Weights of a small mixture-of-experts language model, trained from scratch on English Wikipedia.
Size: width 512, 124M parameters.
Experts: 48 experts in each of 5 layers, 3 picks a token, a shared expert of 192 neurons.
Training: a variant of Muon for the experts, 498M tokens.
Below are experts of layer 3 (counted from 0) of a mixture-of-experts language model. Rows are named router (the router's row for the expert), gate (a neuron's input weights, with its number), up (a neuron's input weights, with its number) and show model dimensions 0-127. Each number is 128 + 24 x the weight over its row's rms, rounded and kept within 0 to 255.
Before each expert's rows: "gets" lists some tokens that make up at least twice as much of what it gets as of all text. This comes from a sample of Wikipedia text that the model never trained on. Tokens count by the router's weight.

# expert 20
gets: ",", " in", ";", " d", "),", " re"
router [145 137 148 143  96 137 138 132 151 143 123 131 143 164 171 125  99 102 128  98 161 117 116 131 134 121 149 134 117 141 115 114 100 146 122 119 171 150 143  97 132 144 116 107 202 150 135 145 108  93 157 105 113 122 159 113 112  94 116 157  86 123 136 136 182 168 142  99 142 141 138 130  88 121 136 165 120 116 118 122  97 152 107 117 123 109 121 149 124 133 137  93  71 172 170 131  62 157 175 120 154 143 141  81 148 117 124  90 105 177  72 101 126 143  86 146 116  99 109 102 161 156 122 169 105 123 115 185]
gate3 [126 121  90 147 123 189 115 127 110 113 125 143 133  96 136 186 155 121  92  91 134 168 105 161 178 137 188 132 113 157 122 121 149 167 117 126 120 163 138 127 113 170 138 154 130 101 126 122 179 140 121 120 133 133 106 162 127 112 103 153 107 122  83 136  61 131 128 124 130 105 152 138 165 141 123 156 111 114 135  85 161 116  78 175 156 148 116 133 112 154 168 129 141 118 119 140 155 134 101 125 100 136 127 131 187 181 151 147 130  83 137 168 158  99 129 123 133 186 104 166 123 123 135 138 153 112 120  96]
up3 [120 137  79 120 132 180 155 148 138 119 124 158 130  93 137 159 150 130  88  79 118 175  79 156 149 129 204 138 125 150 117 101 156 156 100 114 128 152 121 134 118 160 148 142 119  96 111 110 171 134 121 127 133 148 114 145 130 134 103 165 116 139  87 136  79 130 123 129 118 113 160 119 149 130 109 142 102 126 130  70 165 123  91 171 156 139 117 109 136 154 141 119 167 113  94 144 131 113 105 143 102 143 129 150 183 169 143 118 135  88 131 159 177  73 152 151 122 162 112 161 120 135 110 123 148 115 100 116]
gate4 [163  80 141 161 127 122 177 142 130 112 118 162 116 133 119 121 143 122 122 144 123 108 172 110 160 128 133 132 106 172 117 153 127 110 118 143 120 105 126 150  76  84 139 155 115  98 165 117 143  73 106 127 118 147 167 140 144 128  83 118 145 164 186  79 157 147 118 163 132 132 142 155 115 127 114  77 101 161 114 119 136 139 139 185  99 106  93 133 101 114 123 159  97 133 126 145 115 153 149 145 127 142 139 163 114 156 127 102 131  93 100 141  69 124  97 171 104 104 126 152  88 133 158 159 114 123 101 140]
up4 [ 85 159 129 108 110 112 106 103 121 107 121 102 101 154 126 131  94 128 100 135 129 191 117 142 128 121 171 140 125  90 157 107 144 138 115 148 131 124 124  55 165 164 125  92 146 133 105 139 149 179 146 143 132 100 114 110 146  96 172 133  85 113 109 162 113 118 104 109 129 121 129  89 140 145 166 156 150  95 116 155 126 138  92  82 111 168 138 127 146 128 136 143 122 110 160 108 181 161 111 122 140 123 100 117 153 133 141 122 106 134 150 111 156 144 178 127 128 129 133  91 136  96  90  73 152 111 137 113]

# expert 12
gets: " and", " his", " A", " &", " other", "R"
router [ 98 148 112 115 124 107  87 159  78 149 139 146 108 128 124 136 143 102 156 102 153 138 143  96 156 124 125 108 118  99 166  89  96 118 127 149 141 139 102  93 144 108  88 140 144 132  87 104 118 129 173 146 131 113 137 187 130 160 114  87 147  85 119 123 154 142 101 121 133  80  90 149 112 102 113 176 112 161  96 169  91 140  96 153 118  97 124 115 128 117 142 131 127 155 144 157 146 103 135 156 144 144 126 148 164 177  97 106 148 134 123 150 132 154 171 104  98 136 103 102 121 152 106 125 154 134 118  58]
gate0 [156 105 142  82 120 148 120 109 166 135 150 102 131 136 135 145 133 136 100 136 143 115 155 135 140 142 128 147  89  94 131 107 139 111 157 147 143 116 145 120  85 122 134 176 140 128 154 112 132 149 138  96 115 115 134 136 104 118 125 116 150 167 149 109 105 132 207 131 108 110 115 116 124 103 120 122 132  80 143 136 159 136 154 154 121  87 154 139 127 142 187 139 119 124 112 105 108 117  86 124 166 123 134 117 173 156 105 160 167 118 104 137 158 132  89 122 149 124 147 188 117 137 134 114 117 181 122 103]
up0 [149 126 134  96 125 137 107 105 153 134 137 133 127 139 105 112 127 125 104 122 153 109 151 148 129 135 146 134  84  90 131 126 154 113 170 115 145 114 153 119 102 124 141 125 160 129 173 122 111 140 123  85 134 125 143 131  97 119 144 134 150 155 163 112  98 120 223 144 100 111 153 138 128 135 114 157 131  78 143 139 152 144 153 150 128  96 143 152 113 123 187 152 122 131 114 113 125 126 121 113 165 108 140 126 145 150 122 170 173 107  77 129 167 122  99 130 153 107 146 180 140 137 126 135 111 163 129  95]
gate1 [127 140 168 116 101 129 126 133 142 103 126 101 100 140  90 110 147  85 113 130 125 108 136 100 129 103 115 142  95 130  95 137 111  97 120 121 146  83 106 138 112  93 148 114 105 138 115  68 147 105 155 153  86 127 145  83 144 148 127 168 144 153  91 141 140  98 155 111 111 130 143 149  58  98 113 155 163 111 137 109  96 122 117 138 153 139 124 161 144 111 172 128 142 160 119 154 118 156 115  96 123 126 200 163  97 137 111 111 180 109  82 127 130 167 142 105 132 140 104 101 151 147 108 123 113 120 185 112]
up1 [132 129 125  98  96 109 102 147 131  76 125 105  95 146 107 119 155  85 143 120 145 130 137 100 130  99  86 117 110 128 100 123 141 134 130 117 132  86 112 139 110 102 130 121 106 136 110  90 140 100 156 154 123 124 156  91 124 137 103 152 122 166  98 170 118 127 165 134 105 118 166 143 109 128 109 158 118 115 105 118  98 136 126 176 141 165 105 188 159 159 152 132 145 161  84 140  96 151 101  74 142 148 170 145 106 118 119 141 165 144 112 135 127 139 143  92 114 152 146 105 161 174 118 126 142  97 183 100]

# expert 21
gets: " be", " New", " new", " American", " g", " British"
router [158 132 133 137  87 130 146 110 147 117 110 121 105 144 138 100 121 110 111 105 137 129 113 104 125  81 138 151 124  42 142  86 105 123 120 148 129 108 137 160 151 148 140 166 176 173 101 122  86 143 162 112 110 138 141 151 108 132 184 182 121 150 114 134 140  81 195 163 102 111 184 164 116 119 118 114 125 149 100 127 128 119 148 115  93 117 123 134 143 188 164  94 165 132 113 127 146 137 124 100 111 111 118 132 144 107 169 137 107 132  77 104 124 134 138 140 139 126 115 138 107 131 141 117 153 111  87 148]
gate0 [141  92  90 121  88 155 180 142 143 138 133 104 111 123 166 166 148 114  93 130 164 106 158 116 141  82 114 154  99 160 141 155 106 125 132 131 138  78 122 132  93 157  79 137 105 112 109 123  93 162 140 179 113 124 111 152  85 140 147 132 129 149 114 101 156 160 168  85 106 104 173 155 119 157 109 129 102 161 124 105 144 141 152 141 122 138 139 154 128 113 157 106 148  85 162 118 135 134 144 141 130 135 123 109  84  90 128 139  84 149 148  94 116 150 145 124 123 128 124 130  94 103 140 129 102 138 137 138]
up0 [105 157 121 146 188 137  75 154 127 117  75 174 177 118 137 112 121 130 150 135 148 123 118 130 133  87  98 111  85 152 127 118 146 123 109 112  92 199 125 123 178 122 143 102 160 141 122 136 149 176 129 115 140 160 138 118 116  95 164 128 143  99 141 106 145 143 105 126 142 156 117  94 166 127 164 211 105 165 140 104 141 157 121 106 107 115 112 161 148 171 143 172 129 130 146 113 147 113 133 151 124 128 140 105 130 159 141 107  94 140 111 186 117 172 149 106 134 111 127 128 126 155 144 104 144 135 136 127]
gate1 [133 104 167 114 104 125 111 163 155 164 146 146  96 166 118 125 126  94 116 162 147 101 163 132 115 136  96 116 133 133  93 136 115 148 112 142 118 100 169  83 165 147 136 105 120 144 146 112 164 163 144 153  69 121 141 122 125 136 122 128  76 106 142 133 140 164  98 121 142 106 147 142 136 123 100 127 146  72 117 160 155 115 149 167 133 121 136 168 120 138 116 161 131 133 111 142 149 167 146 158 119 132 125 139  82 127 140 126 130 116 148 142 144 109  88 103 154 117 120 118 149 143 122 152 112 137 152 118]
up1 [134 110 147 121  97 130 112 143 133 165 160 147  88 163 114  95 136  84 102 166 108 126 171 115 129 107 118 123 123 136  70 154 139 161 126 118 111 118 161  83 145 141 127 107  86 145 159  97 174 126 135 118  82 124 154 114 118 119  96 129  71 114 125 112 156 152 100 117 143 104 117 133 172 121 107 117 134  75 131 149 141 121 138 163 111 124 128 162 106 153 138 173 134 147 110 115 148 178 153 149 131 139 100 140 105 132 164 130 133 114 137 128 122 103 100 100 163 112 117 118 150 135 147 150 104 121 148 119]

# expert 23
gets: " two", " her", " later", " three", " only", " then"
router [118 136 107 116  89 124  93 111 158 144 130 112 152 140  74 137 105 120 131 102 115 149 125 120 156 125 120 146 130  91 134 116 138 126 143 123 139 147 122 119 160 132  90 161 100  97 147 108 136 163 108 169 123 138 161  86 115 121 127 112  78 119 146 120 126  89 153 106  75 134 148 144 128 137 173 166 111 118 127  98 104 163 118 121 128 132 126 132 108 155 157 108 153 116 165 180 153 160 134  93 139 138  90 149 103 113 138  97 181  94 152 150 142 135 117 124 151 116 116 129 152  77  97  84 192 114 107 170]
gate0 [175 189  72 143 107 116 134 102 142 104 135 124 100 125 128 119 113 128 107 119  94 112 152 179 109 138  72 166 161 172 113  95 110 113 130 129 104 125 103 124 117  98 105 118 153 146 124 118 175  93  99 130 107 190 185  91  98 136 158 110 126 111 127 144 112 109 131 120 158 150 175 147  86 134 165 129 146 125 128 123 111 129 108 136 148 139 153 137  69 178  96 119 119 136 132 155 151 131 130  86 129 132 126 136 121 139 124 138 120 163 103 132 129 155 158 138  88 102 126 121 153 125 144 161 135  64 101 117]
up0 [106  89 196 121 135 140  99 159 110 180 117 125 153 119 129 138 132 132 149 126 151 106 123  62 128  98 173 108 101  77 126 128 120 146  96 154 134 147 115 104 141 161 157 140 117 118 131 134  69 156 176 100 159  84 104 178 146 114  97 133 164 168 132  70 127 104  79 105 138 100 104  90 167 137 132 121 130 108 105 126 131 118 166 141 138 120 124 124 141  89 176 170 159 114 154  97 129 125  95 142 142 124 111 119 143 114 171 139 133  76 138 118 140 114 109 113 202 138 146 113 135 133 143 123 127 182 140 167]
gate1 [147 133 135 102  89 127 121 152 167 120 142  98 129 128  81 131 125 116 113 151 142 140 131 124 152 114 145 132 127 144 157 138 113  80 148  96 126 153 176 118 148 137 109 147 167  87 171 156 141 131 108 144 138 123 132 133 151 102  98 172 129 147  87 131  90  99 142 125 103 155 126 176  65 173 126 137 142  99 135 149 142  94 130  53  83 175 135 110 130 141 117 152 119 132  95 147 137 144 125 114 127 108 115 112 170 163 105  94 129 178  67 164 147 117 149 139 149 132  92 146 115 131 154 108 110 129 138 110]
up1 [151 130 132 121 120 100 115 155 188 116 165  96 120 111 100 136 143 112 143 173 152 155 131 114 132 118 149 121 124 154 168 147 121  63 127 114 118 134 165 127 140 121 132 139 168 107 215 134 157 135 125 133 141 136 142 127 125 101  82 172 119 164  92 123  87 104 132 123 107 132 135 141  76 173 131 124 135 137 181 159 121  82 126  54  76 147 146  97 135 120 127 134 123 124 112 137 136 156 128 121 118  94 125 113 177 153  85  87 128 191  87 124 126 125 163 143 173 139 126 150  93 117 161  90 125 129 145 125]

# expert 36
gets: "1", " an", " In", "2", "In", "3"
router [161 133  76 149  93 115 146 112 133 110 139 113 112  92 145 197 149 140 160 108 137 141 102 101 124 118 119  85  98 124 140 138 119 152 117 138 156 162 149 120 158 135 133 188 149 128 161 142 155 164 157 105 127  89 164 141  85 131 136 146 138 164 129 104 130 134 149 143 141 129 143 138 163 135 109 107 124  76 149  98 113 118  66 117 145 129 152 135 129  78  66  83 137 125 110 151 118 160  97 132 105 105 141 137 127 117  75 150 135 130 137 158  89 110 128 155 137 111  88 149 138  98 162 123 134  89 144  99]
gate0 [ 81 143 147 127 143 135 116 149 146 130 146 129 188 127  81 132 164 179 137 111 134 120 152 111 121 148 114 105 113 157 145 168 129  85 172 183 114 206 123  40 131 132 151  70 104 115 101 169 115 104 110 115 100 158 118 131 135 116 158 142 146 112  98 107 149 113 125 125 177 149 132 164 107 136 109 146 164 104 150 170 117 168  88 116 140 124 139 111 140 104 145 111 167 142 131 110 127 143 120 148 125 103 122 116 100 128 102 141  87 147 122 165 145 192  97 138 102 129 184 115 105 137 128 144  84 106 115 130]
up0 [148 102 114 137 130 137 119 143 134 134  77 118  82 142 170 138  99 100 102 111 116 109 119 134  95 112 105 142 147 115 112  98 123 193  84 105 158  63 138 212 116 137  91 173 150 164 149  84 171 178 131 147 173  99 160 124 106 141  97 128 127 172 137 153  99 136 122 114  71  98 119  82 134 136 163 131 132 159 147 111 123 122 144 159 120 141 103 163 137 158  89 111  96 122 109 118 141 125 145 118 124 142 158 133 123 124 155 108 134 135 128 100 125  77 129 130 161 150 106 120 132 135 106 124 174 153 180 120]
gate1 [137 130 119 135 142 169 166 141 164 156 109 122 135  97 135 163 135 139  83 120 127 151 133 133  68 162 131 140 172 134 123 127 122 167 133 123 132 117 149 143 104 181 120 178 114  90 102 119 160 147 108 148 118  89 129 116 168 131 118 149 132 154  88 107 126 145 158 133 108 142 123  80 167 112 156 114 139 129 135 135 126  88 143 151 107 120  90 145 148  83 117 114 135 166 101 121 110 136 105 141 125 119  99  93 108 112 135 127  82 130 146 150 111 123 127 102 119 126  99 115 103 134  90 143 121 131 167 183]
up1 [160 144 137 114 137 171 141 166 129 129 107 140 144 102 122 146 112 119 102 115 147 150 125 112  98 133 111 136 170 145 119 112 129 154 131 139 134 106 141 143  88 188 106 159 130 109 116 125 142 152 110 144 130 103 142  81 158 128 148 158 133 161 102 126 123 157 146 122 126 132  98  72 133 122 123 151 130 137 138 101 135  77 143 113 106 106 103 117 176 119 100  94 122 143  81 114 136 116 126 177 141 121  86  84 146  87 136 130  81 140 139 122 104 113 117 110  91 105  83  96 118 133 119 151 114 135 137 188]

# expert 41
gets: " he", " it", " which", " He", " C", " It"
router [142 109  98 128 135 109  81 102 171 127 103 133 129 127 168 127  98 139 149 135 144 104 120 122  99 133  86 134 148 134 149 118 103 127 156 129 100 149 128 154  72 139 130 124  88 171 126 123 113 125 121 121 140 120 133 113 125 125 141  71 107 147 160  98  95 109 137 114 177 109 122 136 167 122 128 144 153 100 118 143  95  95  97 115 118  99 107 152 137 140 121 113 132 129 111 113  98 111 127  91 166 120  97 146 178 135 139 126 114 107 121 155 159 133 135 158 114 148 108 136 134  95  97 138 145 131 121 101]
gate0 [127  93 116 105  92 113 125 123 132  73 151 133 132 109 130 136 118 146 108 114 111 103 145 167 156 105  95 154 140 111 133 114 121 120 145 121 120 147 103  70 131 152 119 144 163 120 141 103  96  60 181 152 150 129 124 133 118 128 101 119 115 121 129 127 115  84 110 103 153 115 112 106 128 131 120 129 121 132 140 118 142 121 129 159  97 139 150 120 107 115 135  99 125 140 161  85 118 111  98 130 122 125 106  94 127 148 146 104 111 117 148 142 155 137 118 135 157 160 118 174 155 107 159 130  79 110 137 159]
up0 [136 112 110 107 104  95 115 122 119  86 146 139 134  96 138 151 106 149 112 110 117  93 128 170 153  95 101 161 146  93 126 119 126 110 145 105 119 141 111  77 152 163 101 130 126 147 148  95  86  78 165 136 158 139 129 131 108 125  95 105 109 108 150 135 107 100 116  92 155 118 133 104 135 141 136 133 135 122 147 102 153 124 127 164 100 138 133 147 116 108 124 112 128 131 150 114 128 122 109 143 136 126  99 106 126 158 146 127 108 124 140 148 142 138 122 130 162 160 121 178 167 105 145 149  79 116 144 152]
gate1 [149 109 138 161 146 130 139 132 117 152 160 154 141 136 114 147 133 160 100  94 152 165 147 132 143  91 110 158 115 213 150 136 166 165 111 148 178 117 110 152 149 154 110 133 152 141 147 150  80 103 158 127 118 156  86 140 131 151 101 145 134 156 141  77 127 156  97 165 115 148 121  95 149 135  99 119 157 153 135  93 137 113  79 126 104 120 160 148 115 102 145  87 151 108 139  96 104 116 137  77 118 139 122 119 151 194 114 165 143 150 146  79 149 105 157 132  83 170 123 113 175 100 147 130 146 112  84 128]
up1 [140 123 147 175 141 125 127 140 106 140 162 150 131 132 115 143 136 173 105  95 148 150 151 134 138  90 111 158 104 202 149 136 149 169 106 151 154 131 115 150 146 152 103 128 161 132 128 135  84 111 153 125 140 169  76 133 138 143 108 145 135 158 126  79 138 159 108 171 117 148 123  98 151 142  98 115 150 159 132  93 160 133  69 114 107 127 168 150 108 104 157  93 144 105 138 102 103 122 137  75 122 144 127 104 162 182 108 148 134 132 147  89 149 101 161 134  86 161 110 109 172 104 150 133 126 103  77 137]

# expert 9
gets: "1", "2", "4", "5", "6", "7"
router [151  82 148 121 110 130  93 137  85 161 130 105 133 151  94 130 145  88 133  99 175  93 118 126 145 113 142 144 123 119 112 100 144 147 122 136  98  89 127 122 143 121  95  87 101 118 131 149 120 134 129 114 117 167 155 117 135  81 135 126 141 168 131 124 156 136 174 128 107 129 108 168 156 100 176 108 127 147 166 146  85 102 126 122 170 128 108 162 139 103 127 113 175 137 103 133 159 122 108 125 120 169 116 183 131 105 112 100 132 134 107 100 132  66 135 120 135 125 150 124  87 130 126 165 150 111 106  94]
gate3 [120 135 148 120 139  71 131 149 118 110 103 105  77 119 117 160 125  70 121 105 117  60 111 123 142 141 114 114 126 122 177 132 138 110 124 107 106 157 142  99 159  74 119 100 122 162 136 137 123 153 127 161 106 114 105 117 165 113 115  96 115 116 146 152  98 137 140 111 132 110 125 147 145 123  96 138 102 128 163 125  87  73 113 107 106 127 133 133 139 126 137 125 109 124 114 147 123 124 105 139 104 122 114 140 112 101  99 129 113 160 102 116 118 130 122  89 128 104 129 135 135 156 114 165 157 128 150  88]
up3 [104 136 150 126 143  47 132 132 103 105  97 118  70 103 139 148 136  89 125 125 133  73 102 105 148 157 131 107 129 101 173 149 128 113 127  96 122 162 138 112 137  77 130 119 121 158 159 145 112 140 138 168 131  91 119 109 189 100  94  96 127 141 143 145 113 143 135 124  93 112 137 140 129 127 109 162 111 137 156 125  93 119 101 126  98 114 133 141 149 120 117  99 109 139 101 135 108 139 104 153 129 111 125 145 105  79 121 148 131 136 109 119 115 139 135  91 110 105 136 118 140 140  98 150 163 148 155 114]
gate4 [116 134 136 123 174 152 130 143 151 122  88 116 159 134 152 134 139 145 133 134 154 138 121 124 124 150 166 160 151 109 111 130 128 140 161 129 129 140 136 138 137 114 123  72 126 168 139 105 136 140  86 118 123 114 155 132 130 135 121 145 165 185 159 104 146 160  95  61 112 133 154 117 129 102 156 139  95 132 102 122 164 121 139 146 191 138 148 120 109  88 169 133 110 140 151 127 135 109 140 110 118  92 147 156 117 113 122 128 156 112 115 146 109  93 105  97 103 106 138 124 115 130 138 100 190 101 147 105]
up4 [114 120 115 121  93  84 123 108  79 137 146 130  95 141 116 123 103 121 133 129 110 118 158 130 130 109  80 103 109 143 139 116 128 100 109 122 110 116 112 137 127 145 126 168 120 111 127 153 121 116 156 144 146 141  98 108 129 139 112 128 105  88 106 146 124 114 142 188 154 113  97 158 134 151 116 121 162 101 116 136  86 137 141 137  57 144  86 120 146 154  72 105 173 128 131 131 103 149 104 139 139 146 114 118 117 135 126 130 106 132 146 108 167 170 162 159 148 177 131 134 113 145  95 158  70 188 136 162]

# expert 31
gets: " as", "er", "ad", "et", "op", "ap"
router [ 97 108  74 121 186 151 152 145  85 124 130 147 119  92 147 107 141 146 156  94 141 121 107 151 112  83  94 133 130 156 101 103 141 124 152 127 109 115 106 122 112 140  99 112 130 173 131 122 107  95  89  74 166 132 157 139 119 164 155 141 136 105 168 121  86 124 132 136 118 112 130 138 120 101  94 110 126 156 116 158 123 104 156 141 145 176 131 134 107  87 154 120 107 176 116 182 112 128 122 110 146 119 133 171 157 127 119 138 135 148 179 140 122 111  76 154 108 121 146 129 105 176 138 130 118 107  83 104]
gate1 [127 115 123 111 108 111 151  82 140  85  91  89 139 122  85 148 127  56 111 134 184 119 151 154 110 120 170 116 181 162 111 131 146 114 121  90 139 107 138 114 155 172 109 146 145 141  91 164 108 147 128 103 151 108 133 155 136 175 129 131 131 149 146 154 138 116 144 177 126  97 122 168 132 144 157  82 135 105 137 126 124 127 149 108  85 102 112 156 113 104 109 135 130 164 166 123 136 187 122  88 105 124 126 112  99 138  89  97 123 192 123 135 158 150 139 155 121 117 157 136 139 124  67 129 134 108 200 154]
up1 [104 165 155 118 109 156 104 130 108 135 174 145 103 130 165 187 114 143 139 137  62 114 122  80 155 137 137 137  99  98 110 103 143 133 116 149 123 141 138 126 100  86 179 108 102 168 123 102 134 112 111 171 106 133 121  83 103 107 136 119 123 111 100 145 139 120 108  75 145 175 156 131 133  98 148 131  98 124 138 122  86 102 115 134 163  98 115 144 112 151 100 120 151 129 126 168 154  78 138 159 150 109  88 147 107 115 155  94 134  55 163  69 126 137 141 106 133 145 106 161 102 160 183 141  98 145 109 146]
gate2 [120 145  70 126 127 143 140 154 174 101 114 131 163 164 134 166 124 114 158 104 120 130  96 114 119 140 103 144 178 133 157 117 142 141 129 169 139 110  74 140 124 146 143 125 122 114 129 106 147 116 130  97 147 142 127 180 128  90 112 151 135 117 114  69 105  96 140 130 109 106  69 103 131 162 136 156 140 153 171 135 124 129 103 145 161 141 157 142 134 121 145 135 164 116 108  88  74 133  83 134 150 120 137 111 120 126 101 141 136 153 104 139  96 143 133 109 117 128 154 158 141 119 147 112 113 141 102 182]
up2 [138 152  87 117 137 135 147 144 139  97 117 141 159 180 124 167 138 126 137 111 131 114  90 129 115 131 112 150 143 112 154 132 121 150 145 157 144  94 106 149 110 130 153 121 122 102 149 119 124 131 128  85 157 139 135 176 147  74 110 141 143 127  99  81  83 108 145 123 126  97  63  96 150 152 137 150 146 138 174 128 126 127  99 140 160 140 166 136 104 142 139 121 152 116 117  72  66 124  93 130 136 128 146 129 120 126 105 142 132 160 100 162  94 122 136 114 129 138 160 149 134 121 162 115 108 135  95 172]

# expert 33
gets: "\"", "ing", "ure", "ial", "ling", "ating"
router [130 151 156 133 151 102 124 116 132 124 152 132  88 145 158 104 143 102 106 128  82 159 152 136 137  96 117 139 106 132 122 148 112 103 149  59 121  94 138 141 128 159 113 139 152 123 153 107 124 162 124 145 136 112 114 133 131 169 186  98 111 117 113 147 151 119 113 121 152 149 116 148 110 146 145 100 170 105 137  82  88 115 172 104 121 135  92 137 108 119 144 128 168 158 115 130 174  99 162 127 144  98 112 124 134  82 128 124 126 131  89 126 137 127 170 115  88 124  89 120 139 182 117 123 138 171 127 122]
gate1 [139 152 143 128 144 168 119 139  83 116 155 137  88  95 138  80 134 149 134 156 149 127 147 141  97 145 115 145 111 141 108 118 146 113 169 115  89 118 139  99 134 124 114 142  90 157 118 142 122 105 127 131 165 150 146 126 112 164 113 177 136 116 199 153 126 129 157 107 115 150 154 142  91 108 143 160 144 101 162 160 167  74 135 138 147 144 155 146 137 107 159 160 100 110 114 139 150 162 157 119 107 113 116 128 111 125 126 140 103 166 123 129 136 149 157 126 137 114 108  85 119 147 145 136 123  93  95 144]
up1 [122 127 132 117 123 106 138 138 166 137  98 114 163 167 113 161 138 114 114 110  80 140 141 117 129 102 141 159 130 121 147 132 123 150  80  95 155 141 119 134 131 165 129 106 126 131 148 109 140 150 141 120  72 134 111 111 149  99 172  91 104 168  76  73 111 134 129 160 117 118 112  88 150 134 107  95 119 172  93 123  90 156 123 118 135 146  93 126 120 131 130 108 111 137 157 118 120  77 103 136 151 149 147 147 167 147 137 118 116 111 157 113 132 135  98 132 122 167 146 188 126 128 123 119 133 146 188  87]
gate2 [147 135 149 144 138 153  79  93 126 128 142 118 115  88 117 166 110 164 120 146 127  77 115 115 111 142 136 100 146 119 113 160  92  90 151 120  87 124  97 109 118 150 104 126 131 175 136 107 132 133 145  95 127 178 137 138  94 145 126 154  98 132 143 138 173 121 143 133 129 156 124 174 148 122 152 113 130 159 156 104 107 163 158 165 136 129 126 130 163 110 129 110 181 129 124 112 171 176 112 145  86 137 111 155 105  96 122 137 135 137 137 141 130 120 119 131 131 159 163 119 123 165 155 148 129 111 109 128]
up2 [167 149 145 131 126 161  84  84 124 126 142 117 106  87  92 149 105 134 131 171 127  81  99 105 128 146 143 107 132 108 104 160  99  80 151 112 100 121  80 116 130 162 106 123 132 163 135  84 119 114 140 102 121 161 132 140 102 150 120 147  94 126 141 134 162 132 144 142 133 148 119 172 156 141 140 117 131 160 142 101  95 159 147 170 132 140 114 123 163 131 117 120 162 128 125 103 149 174 123 156  96 135 115 152  90 102 120 130 121 134 139 145 119 118 130 130 122 169 151 117 116 163 155 130 120 117 113 122]

# expert 15
gets: "2", "1", " \"", "3", " m", "W"
router [170 150 123 131 180 138 139 151 102 129  91 133 167 112 126 108 146  93 109 131 121 108 140  96 132 116  83 157 141 134 159  78 140 127 161 150  96  97 137 138 169 162 144 139 105 104  83 109 104 154 118 130 128 126 146 150 133 123 112  78 122 138 109 131 131  97 121 109 123  95 129 126 139  64 116 162 110 135 145 137 155 117 102 106 160  71 107 137 110 112 105 155 157 159 138 155 177 117 125 135 185 109 152 151 117 118  95 152 112 160  85 120 147 148 134 135 129 153 137 123 100 140  95  93 151 113 147 160]
gate0 [153 101 112 151 121 171 142 150 163 130 147 126 115 149 152 116 128 121 144 121 100 130 125 114  83 122 148 126 140 136 169 137 102 129 136 159 142 136 126 149  73 148 131 121 103 107 133 130 125 158 143 138 134  97 127 127 107 122 114  50 135 179 167  97 126 129 116  89 173  62 149 147 117 114 121 147 125 110 143  99 114 109 124 154 145 147 158 164 108  94 141 113 160 155  58 139 100 101 164 101 114  91  93  62  79 142 132 116 162 163 118 141 120 111 120 116 106 124 108 131 166 135 148 102 115 101 185  84]
up0 [133 152 116 112 156 171 101 144 135 137 173 143 154 159  88 135 131 115 129 109  95  91 139 104 111 139 134 110 166 155 113 152 108 160 135 110 114 198 107 148  84 124 114 139 168  68 141 127 110 118  88 129 152 115 156 137 166 113 151 131  98 180 174 147 130 110 108 112 120 118 141 118 137 151 143 135 175  82 149 118 156 105 116 118 118 151 118 129 117  76 151 137 135 125 127 148 123  86 115 153  72 122 145 124 110 110 149 111 173 166 153 135 148 130 137 160 165 106 131 175  89 134  98  67 128 130 148 205]
gate1 [165 120 137 133 147 130 128 150 152 107 122 144 126 173 134 156 130  86  98 166 153 152 138 136 152 138 139 152 109 138  89 145 127 132 121 140  92 118 105  99 126 136 168 140 106 137 155 110 119 119 154 113 106 152 159 104 127  95 136 150 130 134 150 110 126 102 137 121 124 127 117 129 139 108 138 145  96 130  75 130 137 148 119 112 160 156 142 148  73 148 166 122 121 158 137 142 162 136 151 129 100 123  57 135 138 149 149 165 113 127 143 161 157 121 140 100 173 127 110 110 159 122 172 133 145  80  98  63]
up1 [ 93 111 107 142 130 115 135 129 135 142 101 139 134  81 174 121 121 145 150 107 125 144 113 115 113 110 117 118 138  97 137  90  97 130 122 127 184 144 153  98 154  94  90 122 166 136 125 132 141 140 145 145 129 110  92 130 125 140 131 103 121 124 105 170 131 145 111 178 110 130 108 124 131 136 141 136 158 150 147 123  67 113 139  92 145 147  98 122 150 110 118 112 144 127 101 112 119 126 141 134 142 130 138 135 100 109 121 127 119  94  97 101 102  88 119 161  80 131 187 147 102 155  95 123 121 178 130 203]